config.yaml
n_layer: 12
d_shared_expert: 0
activation: "gelu"
moe_layers: [1, 2, 3, 4, 5, 6, 7, 8, 9, 10, 11]
normalize_top_k: false
router_z_loss: 0.001
init_std_router: 0.0228
vocab_size: 16384
norm_eps: 1e-05
tie_embeddings: false
optimizer: "adamw"
beta1: 0.9
beta2: 0.99
train_tokens: 285700000
dataset: "wikipedia_en"
Below are experts of layer 3 (counted from 0) of a mixture-of-experts language model. Rows are named up (a neuron's input weights, with its number) and show model dimensions 80-159. Each number is 128 + 24 x the weight over its row's rms, rounded and kept within 0 to 255. Numbers have three digits each.
Before each expert's rows: "gets" lists some tokens that make up at least twice as much of what it gets as of all text. This comes from a sample of Wikipedia text that the model never trained on. Tokens count by the router's weight.

# expert 7
gets: " |", " of", " to", ",", " by", " K"
up0:102143091155115127137162162129138118130099114125170130144168129162135093162141146103161127136159114166147153126127156143128141180157107072158147134121147105125128117071114091181090150142152130110136159100143084098104189156113117116107130148
up1:165096145148169127136159144121119139151122137132132148112117123132120125122138083151103129117115084156104112111124147090115134148117116092153078148096168150144129135139109141166097112147125047099084145096133148095159185150124117133152123143
up2:133142137121149124087118158142110117113133148122132116110130071127087145130178120150124153080093131094159160096123091099099121100110101129168116096143091123133131146107146147104147148155101049141129103130126084111088151092147154101136132127
up3:123122083109129138118148136154067170129141136157117143090145120159127135142154111143111119111121140113170161095099175118119131128120061156118131129057052094140163150133106114146111127116181176167125160082159125129180150088148149108092136152
up4:141127132169172147125106114139112137117167127120131147134140111148122165130108121144107091150156155110133141148093135174169140110101042148096138149079151145116113103135155124133117134150118101138148141132137137114115142128147115123123147129
up5:153101122124133136104119132104121154167101119150117120094129138144174098130172136138137150096119089101129120110122121123141126130150107144159131117131112106185095135100107130189120125158104109143148141129120110113145128126127086078125147149
up6:148141085131128136140116113126156157156100135169108140103174103127145133102134125168137097100151149127134115161115149141153093105189121151160113125151093180176116112058114133146106129136107115129130137112098144111138130137117087121146112130
up7:131136121129147163142105122123120101151133127116112127113146132163144102133119148136104131080139117115074103099129067147140151177153128124141119099171131132171112093100099135127125128109127149132158144127152124111119145139131084104125170100
up8:110126149137106137109132114131101125143096105142128129138106126126140128117175168133135109132126122129128133080125125091127119143124103101204110132127102151195118106102124146132141131117131141127101196107150132126120115128120091131155130124
up9:161119122123133133155107118159123118087118118125062112122131158142101140110181154119148117121094136141197172110159131120134102155164117125122160138128128145108137110101124107150077153159114099126133106138099121131126089152144125104126145179
up10:142124129110098084134189119147098143143139141108130159135089105145150144138156104136103125156115104141132137059157112101132117145105112131134123123075128081117111123130122168191089115147125106134150153137132143127115147101192145139141144129
up11:145085143058153117130128110123115141100157123137138087131148142088180116113132144154145128152116126121152128109114099092183107111127140138164118098142137150101095182093116145174155133145109097122113162142148111148150156155125133120159118160
up12:133146113089121154135136158169118163125127135169121164125134122090132145105159157116097124136111136143150144131149137133111137111132123136097100158132114099181144119124124166126098158111164133140090144133128107090125152139108136155136110095
up13:182113110124164131079133126107124140136111144140130121106110121122165083139121135141158145107125096092134134123098129119151107117148122151162112137118117124180096150098121117187122135139099100143159132116106105104164149116123101110134155130
up14:137140110130138149079129102146150155139114155142106072108150130178140121124165140133114093107147123144086105142089152101144131106151109134135115137137167124194124155104114145130078098141116121150151140121131136160165124147124141148147113153
up15:141156133108167114138179100136117132107145145108071161092119114153154137165149098118141114103153116112116143137115145108130138115133102142168121146101089106139115089148139181115090128154128120167121096117165129126158150137109151148181126131
up16:168121117102151114082130123105113138154115113144130112109121121123176111141150125143170145123121095101137126108100120130137130125142114166152107155138101119174089150113119133172144126136107096159138144118125105106143159119129098100131147112
up17:144159092156176147114124098147139148161117145135081137104075074130168118146139131130155103140103145157137168174140109130151131115099137153135097127172122133177107160101152114141124141161127107137139129116115135129114109093126101091143154133
up18:119171132095131181107137128086114138103131108119132139127183185111137151131121097154128128128099102106169163107123150078092128143140135110165120106159102115164156137100126146137107136183120111132144134112092112118084122120136142156124119086
up19:166129108111137110086128118109103141151122113149126119105122141127175113129141126149160140107141094121145142122106116144144147127140116172157116137126116108173093138118130127168127124165126113157161147135124103091141136133122097090131138126
up20:154140143138133123110113124081161157153104116159122107125131097119156154094152101140135150139132146129119154134112098081164107172157100168208125113139115127159102179103086149176117136126088118130118149120126132124119131153104147131147109157
up21:154136130148140107116119126087153142129153111156124150135089124110125149162110132168139143087126143112128140135107108141114134110157119170160142137132125106196112152130114142139136118140139116158137107107088129114108101142140120089122122100
up22:161125119121157121101128129107105145160110120154135115112112144136159100134161101133151136096125085107127101123128116143155155120136090140173106132135112130179105138109119129160144132160105093155149153129119110099141136144130088135133147139
up23:164073111140092127109125140114152137190105109132130162131103121100152103153153123168135166125114146143114106134123151128126120117159098111135111121138150157171152118132111165131080098159122083110112144098101143078134135143098104138148079138
up24:129149131165165164065136127111133156135127148153114108100139125162126149149150132132128102155135121060110107105108124089129123151123126129131097096149131104186087155102099102103142174121122129156115150150129102089163123092160072123152140130
up25:148116173106143140112157116148147137108114134115124142132148126139138110149104080132160115133139130149102127098138127129132116135125140086177130160112120133175149148136159173148092123143131088099103099091109154115132151126120141137174148100
up26:143123113088148156129134099153138127152132129154092090083108106128141106111153134162127102104116116145118125137112125120156130137134106138110073124122117117189101146055128151143143159127112099137141147106106131128132153142137115159134172185
up27:146100087118119161120138140109150128162102159146107130109138122148157126146122111151108115105155107113100090163083133096145101156127128159141090133147100170221158135084118140144090114089095116118120135127126156129176138148169130169113109132
up28:132132138122139138128092110158125143126153117154161089090107076125136111151106098101135160137141156110126136101138142120101136135098090126105119120137094119191140150091131156128124147121117137126145181096123172106143111117169126149132136130
up29:158127113160130147114109117102139174114128126137123109124167140117122107161085106124086136097114143106142156151125132133143154141151098173122141155160144153121144152104130129128138127149107146173134093149135076137133182149132132137099132119
up30:165091126137116149136106151153161211119157130146170120110119074149123130207121110149129155117137153101098117114126139131094129128171084142120122135104105123120102104094145121087097142131086143105132129111104141137108130129097112140112123116
up31:151125156151140134136152131123156123155107153118128140090122111130138118134131100128145142155131127074085115154124142116141120129117105174155110131174116145180101164094073150152148124138104118128127093118122127091094107106171132096164127141
up32:154098115087155106106149134128134150149127133147125088076151133142166103133138128164141153145101116117131117132111110123132130094130102135160114092138113113161070142103108152158133136159078111118135127135107126090136116106147092114152120124
up33:157110147198136132165139149111120141137107143094103134119089117113137119094172149154141114118138109134091080115135093106100129107145114115200103127124126131167115127091084132145115105137137144140089124109088118111130112103093093123151134144
up34:153115126116157110082110094109154140152111136156139089107117151152110111155177133148147123127124099124133114129110107134134176139141110152162117105118100139174094155099129135157127141146149086164137157132110092082094119140156069108147141136
up35:145107064116084128103141102103134173115113143111109169122156149141140102151126115154172143148124075146136125126122115114099116216137128149157115113126119138145146107151094125124125108120109120133125102162151108114114129155145142148095082134
up36:195120118112147133112138134108097144152117113152113091080140134135163094152154143146161137115147087095132117105125116122146132121157109160144139147157114121193077132075115132171127124141116115158140135117107104113124144130118090110124139137
up37:157126118116145134083127112102104139152112118157124121110138133128148099138154118140165160101133100107130119098115103138135141123136112156151113133121097126168100154099114124146134137164125076160144148121117129088145151149132103112143156121
up38:122101136141121103126178163186104122164101124130100122131133118105116155107117175120137123125132106155138167073116144124158096142126115097111098118100131161144126106135133068099122068088133107120103139130149114139157141154100093072177115111
up39:136100130131134158111123155104112127133116139116129136112114148137134122126138138103107154118124099114143109135139136111146116128117118138150122129184121124203133125097111121120142163110112101157136139123099126134112116130185095117118142116
up40:163124131117159137109147124103114164149106112142129099099129139132163082140145136151160149096131084102121120114105106129140138131131102150165120125137120108178107151090110137159126141165121072151127140113119101110120148137142097103134138157
up41:187103122133170115092143133107118161126118128135103123084146125127171062139128139162126151114124088109124134125083114127139139132150103153172106125149097116168098175102118122162114134158125103136115115141128099108147138137113095094127144153
up42:165163149119113113100143124154099167157115103147094145118122101095144129116195112134100127127095167139141142130145125121129146119140150132136135146140082111187130152135135158129133105120100125156103166115101124083094069094089156111127092110
up43:125135073117138074116129124112109113119125121139109146133082100111144122172156125163147108136129119113157137077092103140133115140088123129132166117114146117114131146132108126112169152127121145110129105108110101124123115118153103073143141111
up44:147116142113166158114140082135136126114115118119125108100102112156153111138128126125120109159095061077136108147134155122163105122109124129156076125172139142169116143076116135134142169098108089134118128139119160133124147141170124150144180135
up45:145122101159139098138173127149141121151165104141136157140066118185081134115131098147119119131133112115104118111141168146101106131102095124169135121108157116135111102101159162110085130110125165130180100136102159112094135116139139133108103126
up46:161128117121163117131141131107139148120111138127085109074112127147174075159141131172139114110113111129157123138085124117154146124142109135183114106152097136173098150106097140145133134178125116132153134148109114102125174099131093114152143151
up47:142142097141109152136106156132138120154119088169130127137098111115112140151125107136148152141138141128090114137130199114111119122104104082116132180123084156143131124114096165147101106112117153152109165114126144142125105135127156108092091097
up48:130124131089128157106106156084132180144155126133168122133146114119151128133102084159089132100121122113114115121112205113164156144119120150115122128178136141131135139095158157109137101119088102116148133156095159147101164155161153112129172091
up49:182122111115153123067161112127130154142108142137114117092119128139148075136146126157150140129144089109122100140076123131174164152147105191149089116136085127164092144091099142149113122141100090164151120127129123111152115127113065112139169160
up50:143144134153110151103130100125143161111110122143059113149157104114168120116183085134126120097136125100136140107113171093143102142148106142132124130157122104129122095106116191099111100121118118143106144086092152157130103086135120128122112108
up51:111162138168155114149146113179086119120157109174084140146084085100123111136133097129129146120132140141117137173118203145126171104097127193133117135125139139119135115117106141141112133152113106122168152136141136098107114132136108141077095103
up52:120110148126131168155090092080151114159138138162170186146161134151141080117104121116123147072164122068067130101116121115107086124125111103169123110095130118104148119121123150141138146154104142135155113161127138122130132104130106113132125129
up53:145124105115150165132118109107127163080172148092143127137124160084124166130119127156155159086123115096133145137106137131149131098137121158139139184111144127112115140137104148153138099170107113133120107138145122101161158154124115102117124121
up54:164114112119162118080127111117103129155101110163116094112127126138173085125154140150145167114130091104129130126103120142157130126124100168158111135129085131176098158106123127180147141165110085144152149130113108100139154138127089115132134134
up55:192120115115156130104128133105117145150130126139107128089146138116150077150140131152146146106132090106120104127136114123156135124139112163155132138136106122198084148081117129146126131153117096164152147124125110103138153146122104112124145133
up56:159111126117157109066128121114110144155109113154139100109128135124164111126151122136146141113117095123146127126120113130151128113147097159148115110125099134162086143091126136166145132159112083163139164119118110096143137135126101111134160115
up57:121163120125124078150183099141098128097129114117082099126097151099114132103103142155153129121111111172149133119112128101140147132115109172147099146154101139155138110144121129088113179112170138123121136147095129177115142144087144118144126146
up58:137133122132132097121125089138157184119104133142089158097122157135133096172165104183161161109103097125120105102107123124110102131109118131141128130115106118128127120171159178142106150158087095115140154154137098132102167125102138189102113151
up59:174135111124166130078147124113117147172118124141127115105132125131170080143160112153159148099123097128123112116112118130163141122157122165160114135131112101168091159096120149177132129154106080164145163119128109087145165149135100098128161138
up60:164105110096164112108120172098112171144064171148129127080115136152157120134121110151151104157123092141099105120099105126143106139120091154173094132178088133164095153140107119157092144128126127157151111120134156134124156142142084124134163110
up61:176129119122143126088131124107109140151103113140124110099142147120170103134166114143159153113115081112130134096121120116144126125152102160141113120142113115180100148105121126167129123168109107157137147120114101100131155137129097097140159131
up62:140143083206101157131158116127110146159113175114116124126114126138114120169138122130113128110090123124120161143171113151083111126133106127128122151134110110156134118093111154189069145136143123146140114110128103091138157154151122130112123086
up63:111137130144099148131122099108143148115128143128111132135109113140105152170095116184116155121146133135130138106143178073092121158086112147105150129177091107156125174080134169119105109142127150121174150106139108148116117102135129118124143138
up64:183128107106141129095134119108128146163132108147134112105129133124158086157140134152153162105128077101123132124112118114148118103142117163146112141126105097180092153098111141157150127149104067159149150116101112107139150131110096101131154142
up65:145132124157103167141095127115106152163115131129081140106159147133111147132142107114152120103101143079131136155106169118114124117139125153133110169162101175189156128111103130132121128120096160152137172109108117111116116112102103086122106119
up66:167148169109176105137164145100147119141114129113110115120155141137144113123172114134167129095102086113136170130111107087122117122132116115124117100136082120145112119137082095123148159136126073124116105116126116157170101115153089148109153163
up67:132129143169120116142137109099109187145145138139149152142113145149144140157112098072115131145161153099119123116129152149152112114125145146079083121133107071132142134131138137124119150121120157147127175127151135137144123121133125130116145121
up68:134088099140095121125105144125107159153096151140098130113171156143136147183137127099171161163122104102147156147109167111142132094154132147136137115124108114130137120141136096161120153073125151148146128078115113138105106136156107116107090100
up69:132127166143150136102099105099139120109139108115119127110168109147175141106089107097088153103161116148110136151141152095182086135132161145139144128124108109127157093113123150112099142165097125145137128168126143133151158150155152103107142132
up70:163178151174072143114149142083112161137107080106065167109137164118106108157134135105122107144116145092136109148130137105112109117155141135201094151130100130182135119130125136157166111118101117168102104147145085107163138155118118127114102140
up71:139095158137152161074139132132125126116119118134176119095111122127129122145141135077121124142125144102097120106148175145144094129116082130146095143116100086143090145076125131153138173149120094156137109103139140102117114121161097137156183103
up72:127090079077113136109151121119142142110118146129104152092111112122109088161179183151159117117122139103119146107122109112112124139155124127178121096102140110107079102095109118115141126182080111133132157072148111113166110127132108124114111114
up73:168130109125143121084142122106119136146100129141111107095125129121167101119169108153158151108098094121139134126119121116163134137135103165140119114135098131171094143105133141164122125186107099158134147105124116085141148151119091096130150138
up74:172130107123139113092128127105109152144125114154135108101130137126164090139155132160148148107133084102139122114105118128144147134144106165168120152141109107181093147097129129151128127152121110153154138132115112096144138122113104079133149140
up75:168134116116137123107138130101101146156115105154108114088144139124168091135159119143159147105129078114129115103111109126142140134142115149158124139138114102184089144091109131156134133166114095147156135130120112103133137143114098088122144154
up76:153132145158123115120116112098100131116121129127152120133107103119113119128125106134134095130131156140091177117109079104113140121118081155114142131131095131135105117120158156122131157111155158174183121097143112108094110113130125115132113117
up77:174127110101146111094126124095101137150101120165105119103130120128165085165150126156137146121133093106115120107093117125150128125151131179144135143122096100195094153106105126157124142149101096154135154134117092096148154132141104104112138140
up78:154146113145122112100171127110125160112104116147147074118116111176129161137140080106120132101138106169105073120141155079148105157102117123099116138133091106136125168154122108130148115167124125122134155120152136138162139124121115117111144175
up79:152173126162135132124133125110096151134096144137089136114145128151165137104167085158142143097084134141134131145125125115139131129123131183169100134157111133193147164076122121130127105113144136196131162121141114085155097126128132106140137122
up80:178111118120150125085147129113142148152112116141119098095131135128163110132166146153164160108118101110113123126097115125146118099129109143148109130120105127176100137098133143162116138164113096146119143110103149101129149126144095100122134132
up81:164133112123145124091134133110140151140102096145102103084131123128158098129156141129151159096122102102131119117110123116132117127135111164152105136139117102191099141111131138183120132155096097139142160106123111098140158136121095090101141135
up82:123134111135129133186128113181090133149138168116091122121108132176115123098122099110099096123125116123075114104111120114144151133066119127143109190113137101160141106137146119102119156134126157099094132120133137138110162104150119080135141180
up83:152117156137169149147195160170146123150141119099146100094114107116116147118134133156132132118105099127084135104118102102142093110123135103137069118156110156128163138101133140132144123129156132084130148111114099168057133151130097117145162156
up84:172116117112153131082129117110114130159110123153132116102127134135165113138155125135151136109125108101142121103134102134138123124154111154162109130122116123183092136109113139161148126165102087159130145111126121108147149143127093111125137133
up85:123103151070137143125093136117118113143153155137126152147176127147136140133136139151125138088132145072161114092121125130093144138130118139143152159136133088134149162121087128138114167123097150154124163182129146135149128105183140148098132139
up86:186129094119144127101125131112117138144130128163118108108139121124163081149166120149151157088108091108125128125124135126148146147146104160136128134137092121200086133094111148175109134161106115157141132121131106102132138119122105079112138136
up87:182150125153129091115141119114131137128098121173102116135104122128145119118098127114117115117109149126138111132131099142126133133161139155199118128173124133188121126158118152147105124152098103143137110101157119069141109152125136131116112090
up88:119150110123111125131127160125179137159132170147129133134150128176174127143127187141117101132129154116126123126124145112163084136141125163170114114110117124152099183124143159127078126105067102135140103105142167125141125122153123085136135135
up89:151138104113096105064122134133130101156127136132125125126081107121146109118149101169149132147127110136126103111140161122080141104154137121166113151118142141141123126148150125120079110137087082113134114125113141082124153167103099153166106149
up90:176127108127158130090115132102116139149103119132130106101126140108168084120156112146153153110118094111133114134103100127152132124147106156162111133126091116169099159107104153183129139153119097157158168125122113095148159147137099109121154123
up91:143124095091160150125107131141124133180132129113122110086117100141125104171140135176132108087119112108118128102141108108135150105131138143160109128140068131181101154099113164119108125139083098151121151149091099090132131104155128142146128103
up92:145115119097131121128136115129123144140147146095123135082111114112148078182146143143144139153147133116073135122135130098096091119158057122181095127145126146130089165115108191195093129150119132134139132100141135146138121129089131124132163136
up93:179128129130163136076130135124107127144115162114119101089133148146146097133131112153161140126117098106142138125120131101154134115169102156140118122141097106186082145092109140139138134126107097172131148129118126072122146122126097101155153123
up94:169123100107155144086154120104129150139124122137132100085124106109156080172165129173149148108149098120114108112118137117168139136126106158144136130132105138177105154101118148172140116149105087142152143133106124103127143140139097111126154131
up95:104141144159128138147103077127101128131097138160141133147132127127150175148110140145117119170127126120129113159125150125120152099115126119124104180151151143134126124128143153154130122134090125110131198138140098150161162146145127132104126136
up96:174120140105151126081134112117128151141118132140107102099148139130174074117169132162144149113109095126153128142103141122161151124141112162157102122147095102182104166086093135137113124146086095172139136126107112101118141124111100106148159144
up97:142128140119108148138131117140134140175124144163149108139081119121128179127117120120103130140125131139082174143161163142119119103106081134151104188125111148156102113117123168126088104126108115144102145140137102156118121122127101152142094105
up98:166119103108142124099137132120111137164111112152113118105139140121165074137147133155145167103124084104129119117098124107149140121146107150171127123141113109175090154090113137170130131165114092161135158129116122101144151119113101089126153145
up99:150143088127098152130148105119130141120107102136087124100120110161107157130171157141133146150154116080176151142099142145067095117153138119137114111113124161113125114103162159118117125163038114118098151140144153092125132124149123117096100113
up100:152147132128168141120181126151123145165150136152097124150107113142187086154112127155142129096145121113095134123137143069116109110112112161180123161180138113171095161121132155130135168115101124103123119127124121096157126115128135155122147145
up101:172133110114169108081137129128131134159117110147105107103151106113172082142141126141149156112131101117156109112120106129147142127143104179144114151123096102201088158088126143153112134145103090138143160135132119094155142122124109078131173133
up102:158144146130154138095107126133146120145128134107151115095087113140112100177131134140112088147118117139150150131126117138148111149125129160142083123105096157187094147084127113141151116122125128176125146140101132091165108090115097136142179188
up103:174100096121151110085140135110121158146113138154125111093125108105155097148154104149105150111134103111145126137105141125152139123139083171154100117136097111193110145092091135160133142132101105157161147135113114119141123127127096117132163130
up104:192136123125174125090120126115110143135124114147108100095149127124159092142157140167163149117118093125131136126114134111140141114152096160166117148135104128194105164088120120165128123154108090161141162133110124100132156137120111109126152138
up105:133083142140131095136117129126162123107101105154060124053158183127143108090152129145125127094113104120129104101158133130113087100128165097097134116145150123149172146140069111114183105154147104106136112100109156103113118169145101112122105145
up106:176120095100154119093142128112127148151099105157128119101111119111158092141149142155142134121138116096116112118094096137153131113143089152154115133127098122196101140106098159163125134140125085151156162121106122113133139123134105100125156132
up107:167113118115156124088127112114113144148115116154117113099130135125157090131171118149154162115121088125120131127100115124145134117155102148154117126144090114174093154101118128176130136170107085164129152119117118096151152136115103102139156132
up108:162120093076121112100147140157163146142114142093187123128098131142136098117091158152126124146162068137129112149102192069123092132114135139172120142139120119126131146158126153137155154115087122128104108114149119161109105099167112124117149121
up109:123103119172148132119153089097097160086142175097125130144162101142133159131192139112091154126093107117125113126089123104138125093115144127169104090144074106123116150102094122137096153145096131133108120162141111150129135103122051125160100161
up110:161126103118154115089139130105106134157103120159124121107119144117173104119151122144144166116123097108140115113103118140150137119136115165170120130121101113165097148120110128180112141167127092160141143120122118097141142130120083090140144131
up111:159115112105161140082125105116112134162112122128120119103141122107164104115159122146133151107117099110130093128110107146143125135149116163155096123141097119169103165111089129180135152157119100164134141102128135108132150137127101105133152117
up112:154117153115152158144074131118169086113167165153135141129176118140124091099134071121103146128103143097154104108096117120138149111135130109134095145129144149138133146097118117111129111136103173143156150165095135074063101148138100103133123084
up113:192134105127165133064139113114117170149104138136111098079152141139158070131132125143153133131113094099135132132109140126138153131140109161153132145128108112185099138094117141144140123141096095159147154124096106083135159130123113120127156129
up114:185119100114144126112134142106101143158130111159116099097118133132158097143149117146162150104122089096112113095118130120145138138136115153170134125127123117194097133096119135173123115155124102165145127110124100101135135112133105088116140146
up115:203135114099156121096126126090091138136123126160121093095130113116154104141158149169152153108123091102128115136090113114155135138124088168151107142145113128169091159086103160188134126161119091160155155133128128104115131144126119117134146135
up116:169104113119159124099127127112113137158104119161124108095126136129154104141165110142146135102110108122120113112113097138143128112157103160149117118120113121177103144102118145171136128173106081159132145090128118088147158148141091108128139134
up117:170119122113160115076130141105104133150128128141143122103160136127170093152141148136162131118122078108135119110118098108138132149150114175126106152147103112189097151103099131179144133138106105143147144124114103107154156145114114104126150135
up118:153137146133155156137104119105149116141108134154104142109137105116181092128177135159114121114156071086137128146126156146122115131153145144184124173183106157140059105085135133147101115157097097117131131160092156108115133142096137082162118126
up119:169132099112140116114140128136101112137134112156184108151105139110112139163161140134116098143105110106119137100132183133177088089118094116113155122141108099142096112129105146186117133127168087134133130123144104153122098127127166108109115096
up120:170142119112161102099130133111112136135113140150121121091140097121137069140148132170147159102127106102101116145126123114134127119139104157156125171133097119173089145107128161159089113171139106167133159141107096081126131121133091118117161130
up121:150107162099132139130123118163161124139174130163164130128108137122128118153117122137090109123116108100097141122127106144178096160137104111140082136133117099162101137094127133130121146105133134154124164097125146115139109087142105133138136135
up122:192145095116158131120133127162083161114150134121089112118120112131133096129134150100143097143134110145150160120131126108173093121113119123140093129119109136182122120154114150149088107131147126148121151098119109118151097118123157121146136124
up123:117174114139163137131154135132115122108119129091147103108143087123142177120165120112133125136105124100140179156110132138135125125135081144131128142115095121131075156120127138146126168123104115142142162121157082078122131105142142142124141123
up124:086136123090139156110157118103160121140153161166153121108128106116161133132132139124121107144081128148118075134124093096135154131131144106165082114150097130182099165134155154138111129132101121134120183135120124111113141132147103170112120114
up125:155108120150127111058126102162178128099107140125145147107149148168125137127173094159140118126125097117105092131113126180102139163129088133117115094158111135150116157134077144130149101119105104209128085159143129157163125151125142109095115111
up126:126159122129141126155126122111137143110153129096139098098136112146133135117117115141106123097095100111108140112161134150150101142129150150128098146108106096134141148154166135144112158115097082125156156169158148160073123144122138133137110113
up127:136114108194106121142120132128136115171100088137091097121087144127102121134146102124122123139150110120149098131173105120093174114103142159166082115154165136230125159121123141143118144094113076140103158126135147113135068171131124103134083167
up128:153127146112135106111180114130132114142121117148156109111120141131152142096090135095122120130064118153125124121177173125166135108120095123138135110118158105171119138099077115113110116163113102092130115137139099105138119094127122125182171152
up129:166156110121155119079124148126125177148110122130104112083120108130135080126145150149157165119137097134104118154109127126153150144132127179151093126142085134188088137097121130142130132144107094154150141126121130101137111109120094118141161106
up130:117101094140155150131124150122170175143098120148151142109127133126130112125162097109145122075140097138166138138117153099102113101191142141165159118171131143165104169105133143159137125162115099118149152091145118075093151126117112105104133095
up131:134122092189151078142152115122100114130105159129120147111101148105151085093123120140164127103130118127123124128117160109154113103165128157165127113126123170131147122174107110147106102205105102156166160121152102085104116161099094096160111129
up132:150111129149136158151123136118140124090147153127056105154134181150106125121170117120151156121114130119203150135137155097133119155118097126134095159139098113148127086118111129122114110146137139133119152097117117119122107094160158133059139181
up133:167121111121147128119131124110100153147109102157110123102123137129145108151167122146170172094135100117116127110082104141135136125128100150155116120129096120184080135089111141161138130157120078158127140107124128108137141131125103112133145112
up134:145155165130129111137147114114100144122156151128153157137130123123188092137169086120096149160146092196141102120127123114101173122137170136117133115195141135135134149148135151118129148118145115114152139138118109110115165145119121154116121148
up135:181138097088150112123152140111137125148118144108191108119132118129153096118118130155159145109095073132121134105119141150145144113140104097122141139120117130145162137115180138128092096151119105105153195156151099106103107134129094166103116146
up136:137181089100154122163182122177157139125148135070114104098122117155108139106120116133077077175090162132177155135104121167059138154124098135153108161141082107140121109132188142112100118140143107103168133088146072097140117136136191140113134145
up137:126115104111159120108120153145108131142152116104088109084083122141116159156116115181114115130149122157146139070098145100107160116140126118131122131163086089130136129117130184148136125125098145119111105110148174157127141160150141119114134166
up138:136103142132177131085146107111113112097094148131157102104105108111138146109114073148102133132122109182083103128103140130149098133133127161131113108148124136125146132071122164128164155143104107131158114107148112125144113143138134082162158107
up139:172137095124146121079134116121117130139119126134119122089126143140146094156170119137144162129153091103117111110112131119147146144143089161163117124118085121171094141091104138145119120164121094160146151134134122127115133127105094112102140127
up140:169130120133132088086142117140133159163109121125078137112138153124131102126157114174161120122114097107126121127137119091143149118122095128152104136122101141187087162137114182152130162130133121125090164093106125152120100127131124133166161124
up141:173129112124149125071133123102113142160115117152125120110127131136171106138156117135148145104114097112140118117115131127152141121152117167151114128138108112173087163106100138162132135157111089159150151117135113105158153131113103096139147120
up142:148094080175123117120124150137122139153099121147086141108143199135121125166125068145096087131164151112127116081103114140067124130119118120125156136154128137178167144136095155174141127119132108117174120131152139112144108155132093118104116162
up143:132075128143124121094126107157118137116084132117154107084151125143142161141131113125169106139117133118115128088152172143160151151094120130108124151127140129127141171084122115101108117100118148131121140094068098094093115119084147135117141133
up144:154089129146086069136147141132135129129112087140147136135153166122176173127107163094101122104134136104125127134139151087155129143115134123122150117169166092154135125151114148132118123140107128096101099126146129170165112138210122099125134151
up145:141166149131127127109156124160115095115147170104110118137097138082164090126117118127136156111160101168122143112153141102146156132159119123155119139136114106128145144163118162124114138126178088071145114141140100132153144150128133110134113153
up146:175123181095171163142116136102168116113095169123123135141143163133144096154142084145133135070104129124116140115153112135133139138128147125149110110116131136141123161104109119216108112144096079104105100117126122134145116097117139109131170157
up147:156124143130162141103115144143104125142115123143129142106125125168116105140144108121132148120124103118118133140139150091132096120140131102148126134155085152193071176091167160136133115116179088122111150101070161114100103093143140104137162111
up148:188135087081124142134145107133142131156116147092097132105108174151141108185159142121127123148142077122115136156104153096143120137136121138154105138104085125146141114160105159156097117163139157113136146122120121125162155088144119122123149156
up149:191134100112141127076140115108125159133112123148111105086133125112163086132146122147154154111117088114123113112120111124167137111150099161152124138142104118172105142095131134159131134169109080167142149132120124101140157139126103105121151126
up150:159121111108137149076122101119125141126105135143110102121148128135145101130185131155141138101104102106117133108118134140135128102131114187167130118125123110173092130068104152139114106142076102163154121110115121107151165128117096113151158140
up151:163141118072152077095098160130161089125184131174166119099156101110129105143086125124090099163086138111100106121133174189149110106110112125148139159136133121142133120116148118132074094128097156111118122148122159139102127132084133116169160101
up152:139169159108112138167138118119117144135119125106133167140158143165146134124174111136121158122149107134135148126139139151192097130097131135112120185129118127130128117137130151157097140132083149144119104158131149101131139119121125149101132137
up153:148159147113202153145119089105154141097103122090110104114144126129142139110149103138108166114099111141153134179146135111144138137161136127133168132147102145152134112127110167136138126157092107117104136130164072179118147117145118112145138135
up154:122112129116136115162093132146178094139142126098151098096141132143130131153105140119126127131141107139125080111158151142095152134109129139138112143151146154192112132085120116129148188106098138140125151131113123121112077143116113138135138125
up155:142156175128162133128131106108117154161149131132133110115123166168127143124115100143079166104081079115110150122152105129087131126084090120138067143156099113175170129097108137149113193111128118152127099163118140150113118123142132112078157122
up156:142124126082141071115129116120130119098106126091129121134117120103163118133173108187101128122115102177134143109142143111121192151115119125153156132127098140131154146112116149127141130148098131112093140124109115126148142156109151109168124155
up157:147116115165146112116123129154163095159137111116094139150168118094106144137110105158165138135111095107120127105108121118102117111174131124162163147134145114193133153093102131140131133099117115126110170100093109113115106114126137113122141145
up158:152116120152094134124116112111138131142120126141075127124129164132182116118100124210121114097099131106143158117109130116119073132134153164129080153152140113156137174125110106161140167162067117123110099106154158151152115135174118125128130164
up159:133105130141129112123157077131099150139167118128117134130091099157115103145163148136142109148134118131146116114113139148140096096104101151058101125085113131110107137153129174106124164113077103141124103145118129128134101096150140113152138154
up160:158086091163129115115158104105115169143121180114126109081132107145128088174145094169123119141149106132095094149116160107163123103095125167104096171105108127112121127160154092124180125118104102177081117146156177134138130196121117128118136126
up161:161149133130163142090173097161103149140149148150099137099108169108164097173106106144133104135155138128105130127113133120133101148155071156144111109150105107127094142119125201198107115143126134157132119104131124153120119106120125129135139147
up162:167155078146122159125144109145119145116147111131103120138156127130161109128154093138158133088151128153131136140094136124103113123158090168139074114157078128125150113094147132163103104125112109120124115122116157127138169159135109126144156159
up163:183126103114145106110153128166129098057117140096093113150157127138134095115125102157138116124135117115105120163116148120127120080130078172126117168088138120138106163140138131108133131084160122134135138123157136152182109149102164157173128141
up164:148159130080117143103146131154145138115098153101110156127125124143143103145136089128120112110133118093097077104155106134108137134124126128178086139130108080122138168130114196102167088112121092144139100092131132136158118096100142156123069136
up165:177120113109149126082121110100106151158100127148129112081142145115166095136160124154145155103117101120124114123123102127155145126143118143152105130127091114178091159112116139145137116176110097156146136117132107081141160140135094106111164131
up166:177128135139210137097165132131148119149144135126133149087142083116128098163149145158152140123137101103100131133147128102128146128113126148154101131123107127196091158100125158177097145119119082163108150120122135113148109112115110118076168147